From a checkpoint of a small mixture-of-experts model trained on Wikipedia.
Size: 8 layers, width 192, vocabulary 15223, 31M parameters.
Experts: 80 experts in each of 4 layers, 128 SwiGLU neurons an expert, 2 picks a token, a sigmoid router.
Training: a variant of Adam for the experts, 639M tokens, 3163 steps.
Below are experts of layer 3 (counted from 0) of a mixture-of-experts language model. Rows are named gate (a neuron's input weights, with its number), up (a neuron's input weights, with its number), down (a neuron's output weights, with its number) and show model dimensions 96-191. Each number is 128 + 24 x the weight over its row's rms, rounded and kept within 0 to 255. Numbers have three digits each.
Before each expert's rows: "comes after" lists some tokens at least twice as common just before its tokens as in all text. This comes from a sample of Wikipedia text that the model never trained on. Tokens count by the router's weight.

# expert 45
comes after: " as", " is", " with", " was", " and", " in"
gate12:124118109146134121124125120129156113111096166125144072124119170157130184106127145157095121109151151148128122156135160127114146154106106122130144101130129124186116110104111139158086173117091118128125124153126091105158154138120153131141093122133144142126100143090128182131110153136118088106
up12:112105148155165169116156134122126129087124157134101161137134154165137107115125137124078134117137143162100133121140121116109148116105085125161071131170146123088130147109143100133109144128134142146115130136153093119153142135150115123123116162191124141112152129097153180133141119122133086116
down12:155134103142153147113127090122114162137137154170161097155131153151153068138115162164162091144093116107145107093118128093129152095115103151135137084125096099154097157121123059113112141126114133134101186133115126139121116116091136146132131103110158156086135149138103134109137116143081129096
gate13:149105133114124133133124110099089159158115121206110114156108075133145182139129151140156160161138088077158105171112108085126158163137139116114107125131102093171106108131134110121094116146151099166099111132111132163101147147129114120148121155120118081099132141145117140144135182137152118095
up13:137161134152140157141150146145152089149137106087127177130132152105140123137115133107075134108122160141106145114087115125149109125114094120138149114120180168137140165167139131111130144112101104149167100139149131151125125100100140129108072095103099174116094137097087094070134102124116127135
down13:160146149119105157147173128138109119128100120109111115113111128147136124148106115165121117105098150134151111162139150148146095164075109129104127122127092080111151117186185119129183159098107140119124149113128111106131119113110151105098139098190165135126163150129142140101114123104136101155

# expert 39
comes after: " p", " d", " f", " b", " g", " m"
gate2:133167162149113159137114149091179111182127126092133099149152126120106077154121134110147106116094119147122104137148161123121128133130145101105131122188119087165149130141134142136110090140075133077121120106162131120118134141134112131121152130109128118109193088145160140108136120133120158152
up2:104090165140154166129110135114146121152083112172155129135163114121103115113166166122137126171101117110110109159114159120168101097158112175113155131126121059153167104144106142128117114120128087156138101138161084135150148122139114118111138104171150144131093105125120133128120137115117118111
down2:084133112099127139176174130126128108143148140159149108097110168114137109124127115138121135113097121140135138154145138090098159134131118108130174107136134175171112112103149149147114129111156108121106143138075123126128141137161143114108096128122157127126107155130137099143124118103101139115
gate3:155122132138133128175135137111080132099169133135098097162150167094124166154082157158120110107123111074140161157133129130130141133131082065113112133087117132096147147094138108091158145175134156137179115112120107142125105132103110134139113129144142149112120157131136098128125144150146124118
up3:107149111099132120106123100100124134150119155139161153132106103156145111123109105146127139141118091136098080142084165163110130099097147140091109137170104158147118142165092164127071173142115085118121141157119147118092129121165128162165136110112137120147101109152164145145102114107137117159
down3:120157116109094111107111135104140128100110120121112170125194088120116107131130137112184132152112137118117146122154106107160118143143103125122092114201120113111140100140154182115130109153154095090126117139104178095144145101121097137094076128166099129128141123126139153119120104166120146186

# expert 31
comes after: " the", " and", " a", " of", "-", " to"
gate5:149108104121144106137143140138092098141138142129100108126093093150128130117095142128123111149119101136148145117086105117165156165125103128116137141143106116140138070143115131151133135096126105086148129164141076129136124109126144107140090130148140134123141072127121123095175112113082116101
up5:131144135159090157131166199157149097126118085102158126115145160156149078129158155141133174085126131134153136114122145124135110124109151121110122097129180143119115146154142097123132142129133085150094140169130102130136129136119135185142166147135086137132151140121124113153112115143154144166
down5:138116118137104140102122121133112153148143108134146133148137119116132103151120153132130131176118107118101174178092128115101142115076124143173144134142138148143118175138136159113121172104136171154093157137156125146110124139122147143138151144139151122121134156152158154165109120128151125151
gate6:128122142157114127089124113119114104122126142126098092081142132113104118098114103136148150088097122101138184145140131149147136139091126134135119143105140144111120135177100119150192137148139154157112128121144116127164138132124135058091109101169177132113106127133110101132109066116106131122
up6:141147156117131152137184106109134116116154168151096146135102164133156092099167125140080143144122109148116170165124114132175098134105118141125131143142113140098140131138130120086143132151122135149134110179136120143121114131105138098142176107155174119115121139102154125091189090085122132140
down6:075143154150133119142123130124109166115124152151100126124117163138177152126176125172095157133091148112115213184160135125172142126192167117132140109112123155126139106121126097113085130099121094164140132140158117140111131106115127099147147105129179132073114127104164086139157145078129125107

# expert 49
comes after: " ", " a", " one", " number", " List", " with"
gate3:131140123120129122136125130121124120134143150126116133125148141133105138129119052101091124097106143142107163171152150140129149179149129118114102087127112103157148145136100112119146131076118187146079128076097128110168131131133142146103136191146149152109112153144093135119058110124109148082
up3:146156124157127171124167150132132138143142109120126129140115163125120123121105143127128155175123165150137171127111134125129155087123161111138129096193072130143091155093115128090145137149095137119154135152094104135144148134153074086201133150103087138144130144117166125119142123072156122124
down3:093158107155152096104094136155106151107132128111121102159086115122134094143167160142129119163095140124104135107092152079163109125155126156122165168113098118098128126158111150142129157113124113130162121162169110098110139101094156115068173116126126137107156110117127080166114101118160160136
gate4:091129155148082115095101084119153129118155101106100132138122113104088127137102089156119120097118167144115150147133141116108140113135141152096143145159113133145124139108136129136100152116152150152127125103078105130106161115085151179117122141124102110126131163142140124091127139127132139119
up4:165141139089109167161168120130122170124129140118167144128112127130179125157132138144128112125113138083156147140089164172170177088106150106095115114140111144124127117141124168095151132125093132169098132118119128130117109160160102101154093182124133112094101157127113116151101177114136102099
down4:146113145152161145112109087118197151116086140143109132162126141118114161135114140110079095112125125136117152143118154150108178086107118077113101071123132125152107128113147133114121140133108081122112100111117118175137097116099105071169133179115076143105135161117116145110132150114132099101

# expert 10
comes after: " of", " in", ".", " to", " on", " at"
gate6:136046165108139133169131122132120171134179153102151142143134151171128139138149156081117142129129104120149125136132102135143102104113145126183102106140118161093120136125099126120101158099144127114129076127096120147117104115131084132154139095136119113170145138120118139104143098147134149174
up6:144125145142188124054097099124150117117089087155130151089085116143126141162152122113160088106165136119124156099145127110075182121148138137134109119110129157119143155157099125146116107147123093136155150118148136094135110112116165111096131113078131092115104145157126143128145127121137120124
down6:082128147080146124127139146104148120114110140137168144139137114120128139137105141119114133121143138152160159086129077102127107083134115141130144142156117132153127134128141112122138173119052104085111092086126145184134124122118137120136119108131151106157132120153123139106108114070136136145
gate7:116178132104131180186135098149129131142080153153166137152096100154130103059104071129103127118115139090118136179112110148132118123136177113105109118145131124108173100107117143136138079153124132143105143124125125160166102144098107140152134150151136127121115103170156134107098127154108146101
up7:133106168153163166115124113137154134117165097118143156152122120131136109143135133171098117136123104163203129131119131125146114123121133147128189156144156062130146132108119128142179133129103114087179130134113153120117102091144100131171112093104116080154146121109158106153171131105130128102
down7:131100113148130127164165120133111127125162153131123145151093126149162113145121167122160143127149154148145096104187153127169126146165136098110162079128124150140100126120132113103102164059148123078146108127112123109075118156111079097132137144133095082163166116108121162147128087123155105154

# expert 15
comes after: " ", "–", ".", "10", "00", " ("
gate3:124150119193150126123132096116094124132150163111112104101090099136128114148160157160117099121105164075154133148146134151129092126145146131085134132108120132148116117156132124081040123142144119140104125118150118154133162138125147164128133104062163100122124146140117118146131158165126102118
up3:149112107053164159136137126122124088143130096157137120153146124132148149123133101102182125118137125120134108139179130085151087169143120111152176103115118156145107075135112102148157140133171140123169170153112100088107102112154150107179123141117139131153149099117105131123122151138095171129
down3:155102090137163127157117130158121140083126154130107151119144126145162128104140163142146108115119130105118133157092129112161109100178123123124142103156175152120158161098139106118126132127210146122109127144147145177155137135147119130147100109128103133148127162069102148119142134100093140089
gate4:143154165159107138113145118110081193163121091120145136140183123136146118096137166117137118144117118112129096141097101151137140131113143118145100120135171135121132147138146132132099134116077138120131117130138141105098151128143076153115134129186106159136115120091106145147144202111119142179
up4:132147114150136124101099116148141099120129112120147143116123127094132129113120124117133098102130086166156113145132148085135126134116128165090108183083120171095079135140150118120103115127176118173119120099110115113168125144109131155119115088112137124089134126134099115103109126128128109137
down4:153088097130098071124131133131119171143129135107126130080104128129130153126151125089115124106140139142128123108107128140122124113144143123148120155140094141095107146122109167134111125114153121144165155152144136095146129154115153100161144117124132054110090158151151099095142132068113110116

# expert 62
comes after: " ", " (", "–", "|", " in", " |\n"
gate6:120114085127154128102085079096189150125129128123118129118128142100183145161089158129151147116141107120147104120142109135091066137122126112162131101119150137097119157107134119123142152128149094164115148182104112079122078118120144122106112126123130099132137126096111125137203136124134104102
up6:105186127102131112130140138121102121089114086120129198114116101151166109135136075125129133122138145130135113185128164105131095121145127115131138135146166127138125081130134136142149197134093114119173139163084139144087119117114121138134123114072118140128148121072126111136125089123117146125
down6:136120157149171090130078120184110151108123145124078163130134148180139087136141146149078104137141189129144144143157105127168096130137120122117128164159101119153120092116099119145118104111168114155133116112150102128164119118125083170106132162144096166140155154066105081107115127142134135141
gate7:150156135137113133109129136135125149150160134110125110106131145154090138155136093130134119151102095126127105121114098088140136149115072172139131178080129081115131093110142157138112131108147097060165098142137114138089124153158125145165101148117128117121142082148146096107155132161158150132
up7:085144159146096110073079102129136129094178124118126123161135124106099141155111105096142131103084158089168186129132117101140104150109176147095144139131148104119111140120126135155107133122127177138130096152134147091115149148151145148117133109164079139134109124142104114106085146108127124059
down7:166172133150145160113177119089124110094129146112171155129113144116131119145164141145168115117122100155126165124117149069144110167137136083160134119150133125141120109157075129118105098116160099160142140137117087112099144147140073095117108124087096127140122117141121123123148154084100081121

# expert 21
comes after: "0", ")", "1", "2", "%", "3"
gate6:183157109145149152146106130130119153137148129108127181138157102145141087100102135085090132123099158179110116141134078120116164077128111140114143168088154131160150136151113131092114102129101167119141173138095115152184089091187124125173139133123172108132103137133167120116125159161147115125
up6:108127142098136126176128121100157120089132121151134179108121140169133125081098152111124177161146136129098102117111083115161118122106170175092097151115122140091182118141138119138145130105128141108122136120099108149097123115119105121133144109112160109097162138120120141086088114135116106137
down6:152146076106115113138152124114120093162104091113151156109160130094106122160168110129153105115124107115127131157119137154113162132127114183141134160127143109155103115128118141129112128117159124152098118152119129139149149095131106127159153125123153118136142152087070163107142139104137126169
gate7:094117122116104123136127142119132106102141126130108155120146141126142130127132155162125169141107127101100124152113189098129150073141127140118154110099112120140122099123152144058120156153114135157140166135092146094080152151156106122102160060157107155125109118089107144198097109144106096133
up7:093121138133103113146172147125117140058127133130147152080157152094150085166112128116106105107108136163103146170105146096086131119148138122082134113128131108138085119172129152120120141129142086178141101123082189140085153155166109140132140140138127141146141114097105123193118160091132086148
down7:131135129141094133142111129168101117168103130109121123113125127101149103104092143111108122065103095106145112130113151132101142134161174167085084152124142086133132138124128116099146137103136110138113142151175139121174136169109149145169086163106117108117132134166139085112144112118136152107

# expert 61
comes after: " ", ".", ",", "°", "–", "′"
gate7:150152128104127087098145086153123113124118149133156126131085124121105107133080128139146091134113145166135116114153092174143169101124135154135129123116153154120102138126148113152168090125155135134114140164187123150117090106132139168077092114116123121145118159150133110073119090110159081152
up7:085116124098126131132079142121106144167104165138116090140197132117133169141133105120117144123144089119139144142144135077128086182113099113127089161106135133139098149132143132135096102137119120136148111106112158104156142145116112135183130152138127133113122109157147121122089150132128191133
down7:169123173125117089085123101085140165144120117130146153104121090103132143142129122087104135129163158101145116123082127137126132133125073130142134142151164133137090130095165119163121128177133138116148122117121102133152157132127118133170106071158158140138117128121137125111146155107141069113
gate8:124133163137137132126144143093071123153132138142116147122123084132078093131155161113146132199103155142090150141129083144153173116120155101183071155154153160118160151123124120105108088132106189153161140106135137116104147114129123133088136126120092136123085159142126137115140057135125139146
up8:117091102101124124093152128119084157101144079126118149082128166131161134137096109173110112108151130100101142141087115133122149120091140147114109133137126088113131109124145154087143126162110155121114122142106118159057118129124132147128125109117104144106102164077161123143104146103118131102
down8:143129107131165096135129141120095131135139087165157105095092172114140165121131119169118174078127080135131153134131129104150081138123101132102141172150120151099123137141142094098168125138127085116142116141169118120089124110168101133100128142160110167123131107139135107131115172135138163140

# expert 18
comes after: "-", "|", "==", "\n\n", " Team", " Year"
gate5:115128137097080102139138145105146126110133119111152136155110138098121166132147142089158126110111128092138127162179149136131144168137136161116111162110116098129136081115138122107101136117138090150108115124125120103145149167168133111061132151126151087116155085172158153116122112170135129080
up5:117139132103181101126092130185120103136104133107080095110126132121121182124095112113112129163158165095111097149115143117109164114160078109143082103107154120126093117110111130171149101142124075150137141121147104156087116122145137134153131176119114149116092088116163109123126112123111113121
down5:122119100110149083135089128085145106098128144108097166117137092122105128155154163178104130120144132140079120119143146085134142141101135136104105060114128140070123124115132156139121100112124129116153126099157157095136143106087187124134118118144119138118152113125114137137153157139113121114
gate6:124096175106084120128089168155155076139115099136105095125150120091131137135107117170126119118120100088113131155118164099102107109131162081130101156116084116110142117119120135129156118155147101189138167112067104098152146133092176067123128125117172144106150163108142158159140122085137135105
up6:137136107120107113150060129142134109115116142141152094093139146124124145141100144133128137087118101083128146124142181129067119111132137108082137146113112110044112097157132123105118145119104088136122139124103118166114073142130142098091158136174139156131137182131142162145090073109174111099
down6:153089106099142119106109140137121087112120094108136083119187122149133115149129126084101159134131113144145141114111148104107132156122109134143086204108117128124132160118091117170148112130148118114121112163137125136135140107155145106159144109129130145126118153101151179144155143117157143125

# expert 50
comes after: "20", "19", " a", " are", "18", " is"
gate5:136113103176103167139127118098155150150103137139175099132120114189097128094151122134099127127119119136104166132099138143127149090087100116172151136157108126129154145097136151133100169118133144143083130115115176128147127135114117128168138140116128123123156096134155122173134123101162130164
up5:113062161151143114148133144095124124172093125150103090155079149132112112167134139115145087152077114106133159138121140119113141090137092106118093164144131090100147080107106125106148169107148104125103103112132121146141155163132099117157149154132089123099110138110126133133150078113093117133
down5:113152162104094120160168157110087097153146113135131104108115113109138132129140118154081062120164165110106138155121114148123117102125105150141096130161167090109164115152093153126176125135116109118139159123130100103130162115131085112126135164108106079157128116095120112148174133196115114149
gate6:145125114120117092125118148129088178159129158129172103098082089158105112104121129084135137162128165132149139122115091138147130113102134150142143139115103145157159085102130127129094136121150129141131103146120168115142095093114085183108144122122115121158121188164105124141110115145129160093
up6:107124122152138120162154130091108134129147123154135091126117097090119119111116136113168084145121107119125116117125108134189070140137137090121127153137108131151143137106129091155123112089163131127114060158139120119102127093142147133131130098108123134139169150146143143141158139149179195099
down6:123108154127154109152152121125132093138124106110116147127130100125101117103165101126152175127084108112129118089122107103120142131131174148148160132142151131089193137140125139144117127140140097125119137146154112164173151191100111092174142132172106165134119112139151111154154092130118139127

# expert 35
comes after: " the", "-", " a", " The", "==", "The"
gate2:116157139090064115114105164126109115118104127073102153127172123115085148101117144123140127128099124132138092101167165148152141139145156153133142104127085102153084142123139143131126160143154143103133170146112169120150116098130105130126116137164110140109080153139147150127146122065114100139
up2:166111114110090092164105124139179149118113133176120152110162119101092126105126142097132123182100110143137108065172154144144130135107129133195145107134124175087124138145152095145082116132134133140135119152127157119154089105130154099175133123114169143162099178088098125125128133190157125126
down2:127099118108169153135135137137136114165122143147117117087157123096119159138162127161153141123169163127163131104127092118136137169109140149155158114131148127083178116140129112080147158120138119147098127179118120126101143159175094136122144133092117130179154126088133143146084112142107107101
gate3:163121106158101129158109072110133113097108140122106091120141137120117131132123153161165156131083109105147157104139144120145139099129058111121127101131120113146107098149140155107148094134115135140109164137100166112130136167148115151135119183114081126116154116157161188141110170135131133099
up3:122102135107161139130146139113121149129147144123168129126143130179121136128157125135157122141155150114095115126098080113165101138106146112127121139143144154108126156130087146120104129141140111080165119162124081103176116132097144163148106114129142108130133129082093101166173101097102147146
down3:154150085121126119120106141133110182135158124093174093120115115124135145122156082120125105153116155091126120130088142114119147136112123125103132141106119183106101112142188120076112144117122142158138083145140134110131127151094122106117159109112115106176112143143110159113124149106111112157

# expert 72
comes after: " the", ":", " of", " The", "-", " \""
gate1:104137097099170106125109106136110084150085141101089141131146129093131168143105116120200090152113119132142104167118134094161125153116121137146140137085146166088111075162102112106120118121152129123110152103111116130129106155118137149148067124119145168100092112105144109123074109145111125092
up1:115138120123111159109124143133171149095113121104117112110122134132102122138116110171121146111167145132133110123134133123123108132149111114108116085119125115111107112089109105109168098118124109089122141150118106120133134101098071138108099124118118146105144161135107087090151138109105127122
down1:160116116121092076139142127134111102136094138120108096119148073112082131114124129081160132151136108127124128125133111079147124134118134118122138125162141143065143135122132113089142099152104134095089158144164178148134119116106102155096139132127119133145197119136134114120165126136113146122
gate2:086118132097103167159136140149117104128165130101113161136129118175133118159109100114150155125103131146164137175147143130163140117133115129092149093112121162130159101101140117126127102136110124150117171135093140133140100093094128132131092161102173113124109117115108160173146131132097109161
up2:102155135130152133136122129148114142129109148116156143175155134138126136114097138108174144131144161110124106107115128111126114094160144096133110100111141132130118142133087124126128117147147121121122124085099086167174152125088104099145099122173153149076137111077133138115092064126145122102
down2:128136134125137180110142124122123129168151143128129124098145093124127154077140127103164164119128141146194161159155073127170148110078147136136152156155127187082102157144142126092134080130074097108095131120152154117127135113120144108116118126079172129139128136142107106160107135107125155152

# expert 8
comes after: " ", " (", "–", " G", "G", " V"
gate37:157151134108150163134140121121151153154148154171177108125119123055116140134150112072139154128127134145144180110152134128125139152129087136169130146135135122111168108135126157119127108116123140149095115143148128115146150145133169144099154132104166102166132091125116138129177135169108121139
up37:162161131118120142083138122107137107144118147143149090144115125109166151153171142073133129064126096116102144135121103142139122127152122166130083124139108116079119141125106110147147115128081121151141136138164126109090092128131185162120143115113138124157115083116147133130165126146131108093
down37:136147122118126110163155113106134130110117117119140118137143141097148142192135088161127135181126141180125135121099172110118134101093122154131149111122144117178156148109155131135166150139138123138134111107154195099115119127090120129170110108128133131130142154098129110137145106114116097122
gate38:108124128164154088129089120135130097122147156143129133152129108140110140113082109114104153096129098110123130132173152103129117136145113142132125097133139138116162087168097169116085129130162149073149148149116134109147122147134159083160098083135142141156124154142133108111124110145138120109
up38:101119095126140150158112112170133140112104114125146137100142153157100102143136162168137112114095147146147079134154136103156134174119148139117106161138173125114117159139122118133142149128119116105141122166150105162133135135102110134128076106137102143121145114116128131091120058150127140134
down38:093134136128145071176120074126106157133165130153154147147128126147101131140186141119153138170142141121104127086156143179098149123108083132151122152166088141137153130107163118123096131150145089142175117106134102110100089174139138126113117148108122096131162155109137097162081144124133094146

# expert 34
comes after: ",", " well", ")", "s", "\"", "),"
gate5:116155134154128101073163142125079139166098122110143156116150090139153115102128127090113130112132155094153099151113108154168113091117122126113112182142125152155140162123127146113093122166080194144102116135142145139135123130117114132148105144107128105134122130146120107120150156106151079134
up5:138143148075125169141073093091137106159096126129111154122131112095122143115130150126139105133121099150135119110139150123065118167145094128180163128092170135106102118160114141110134122146160130122115123120138141085132135122133132168142175094150153116143165114091107103164123095142132127137
down5:147126126136116101072180129127138100144145130096131130132126095105067098154152088117140179116104137115157125130176139096171111136145131127094136122147113132135152131190118190098136156130098106113126154138099129128126126141139136114143100142158105141131115125138108119124131127101137108120
gate6:112149176120116081156094131123109154167144166105052130095151154126116124143151108087161134093117132138155113130123129140104094099132096129112105074131093147143105115135115111115172114138108149123161095120115136121127120122079120119138122102126129134131114142105061134136103102184137082131
up6:152129124140103137119154132158163132117153145121137144144104119132140133116109171180135121121115161157058145115138104128133151167120139131147134147108179187124166140154128173139172124114123119137127132146119166136139146120139131111075133209129108184156139125143095114082135119117100120141
down6:132158133140145113122118157139150126119154121109139103173129123152157173116136159076113096106080115130116100186131115073100136168101127156128133178141156104114136125120152120094097113101116129125095119128133137111149103140114171116134104138097154137179167133102144147137154102184115120127

# expert 66
comes after: " |", "|", ";", ":", " in", " January"
gate0:132124118125147129134148107098152077124120171157113108117126141118147129104095129112192116125139104106150152096156148101124159125119114133122155120117131131110126144137151112115165075185164153135129119073159134092120151129120123137116159125093147138153113136124137114121107101120103118116
up0:134156108149118112146125151101149105124125116162135106174144154099094117146121135141113138126107157116100132104136136138130108112133107184134138114099121147092120159132140153128139089152147166140143118105115116107126150103108164170103173138125152160125070109157164117103125160121120120109
down0:122122121169170091113108110126153104113114112129163154173115150106045105097151108146111151151127154130099111149127131120107102070139127098116126125150159130133115134119096152116165137118073116114183154114110142190125115103129108122127115158098127152112142133121147150113112134137127124156
gate1:146139140156102139134113139178130195128114156078098126153123143115124116085133142142157106133153165117139175125105115137129124097126111148161137120132154149137084166129138136143101204111163140090152109115103167194186165147145146174139116119124091118182128146130151122157128140099154129143
up1:148084131140120147119110121136129198117164093091132139137106147171127114074137108157129172128156139073143123135140115139124103147132106112132135151128155118099147161113150132124129176100148139111148110139115130159154141151126107139148131102150141098134153145139167144126103137106182141129
down1:136107084134163093083131101099120104126127111168139106165112139155112170110113128172120167113116152116160113133135145125087104092147149132122082122134170123154153138154109144165113107106120096142115130148159139139118110121117109129137125106124128112105141153116107129156116125083127145123

# expert 29
comes after: " |", "-", ":", ",", " by", "|"
gate6:101094143169128132125145092118141087127140093137148110137175117113141146141089102122142124110089122133116157151131086100117125137144120126130097144094088119131125159137190154105169125101119128127126136177149162179153097116148130147066116126152120115075160138143101141166087142127094116123
up6:159132104121180168097128135109101126130090058181097114104205117071142158117117127113145102121090113112124096152143110127133134123078135150134154158124092136114117125150152154136121107122110131133128128145160130128147101155130117144134091138124138117124144134136123086139082139136149085067
down6:095141167131140098166128111135155168141128135117120148166127117153111160131125130100126075145154102132122114115141166099166171125137135158113147145120131092130107142135130160123167133137121175146134167146110101133125131140137163155116117149125143166082109130167135124141167148111157103161
gate7:117151050124187114201106139137132117165141150134139130157109093120122137144131163093116094117102145136121134097149110114114160136113141103148150133134125097147113127092116123143121078131180139110133131130151144157126109137147142112105111125149182152103110117162127148125138106152112139069
up7:099116137141115179148122101121089114151156147127121162148106137141138140164083155105126092093124114084089137100131155121076123112097132124166143149127177116140135153096119155126189145118160104173138137144118109161157111137145129134120113138150135123117135109151133123160135145129126166120
down7:073114123140161106131126095142113169166137116099156120162130152122151182134154147100153130088120154109095100092164153131124163119112182125136130140128134121121103150102097152154119116139131127111165151111127167152135169158112111128124141100152123132110138107158107081130115154140121083087

# expert 3
comes after: " K", " S", " P", " H", " St", " B"
gate11:124114136162149137156155147125097168170128130149144122138107119156137144115115123147164172136153106085152141140134127105142125104129106108133165118099151137159178122148143141124129145097104123073132075163076113144147152179098116138126161104146095155130107132113145170091133115129135060106
up11:102121126116108156128119121152135106145143114141108152117138159106112122134090127120088097111095142113092117135124119156167129071128144155160113123072112108120136082117095124155142136147170137197095121136104131102122138143112087095139139147137144111162129121120135070158111114124119127127
down11:150133126104105172110140113110142128182085117106132118109110123119106155130103089091104125094130172135088121152106102150103116111102141090121138173125138130157113129172130153111147110121116101118123097103123130160136104131083133137110112144142145127171117108139171126124137143097107122125
gate12:121127178162147136100114149160117112137164117113132089137118139105124154142131113100127092158125107122145147100165169095130137173123158125114162112125113140117145093103117136098126130082156160139121161113150146104131124093135161101129156116111146146116080162144142104114109162086106124128
up12:168130149120158127098154099089122140146153129138113123156142172106081151136115111089122092137120165150129147148123176134176129149142147104119175133137143121130163089113094146136117090128145154141130131094150160089148181109162154170144139120133145102115067151147129107113079130086136091131
down12:150130154132115086148124137154133150093143101117094114170131107113136091151159134148065127145145151137151138144191110182111138144118116138154137101111118158125122155096127097159190130106152139162130125159141114154100162116120147129103122149082112099149128105150151099122145093087154145124

# expert 5
comes after: "1", "0", "2", "3", "4", "5"
gate5:121140148136137160099121132150143134133131200092184148110075122142143129089094138084119111159134100104135139145125059134121158154097119155088072149112142119117115161199085127136110131160146155129074097106113134146145074131127145117147125109120141167104112094117126136130141100148102124097
up5:130125108145105085120105128100127163131108068143105132125147133075130091176161085181131121119102131124108089120133174153087052145161113117145135134121124128121140101091128124116137150113129161170139152111141146085143158118107119137115148118089116135139109133116118133149152143104118148105
down5:140153142128159184134122092157149166109153145149117135164156143144134111102096145102116067101176108113143114138139140140167165137125137133106103122142109138124110133130092131130092092103161126123103116126079140132124141099143136115120150139181076162112107178135134115124165148139054138139
gate6:093130145152124114106146097124124125132147136116147108138144110116108122144131125140169131130121121117156117130110091110124105120104143129093091135143179129077143078162132136132092118154136133101160087093052091177120136128111090112123110129099185128137165099115136134161123151136134155161
up6:157177095127118134144125128155104104115143133097156172126121103122150129144077105090114102124128149161154120148122141134163132125141143139162167136119100156125138143094122131158155104157093152124102151193153148120168102139104119124149127114127137137146119110153134125092117160107087125108
down6:102128106091142077111133131147095121155148157105147136139119094081147141148113157154117120092132092148153099138047081103169078134115099147148172179149113176168135089137149144131124135099147125123117156091113086112086138124109133149117115126106125111130115111135095147153107102123121110147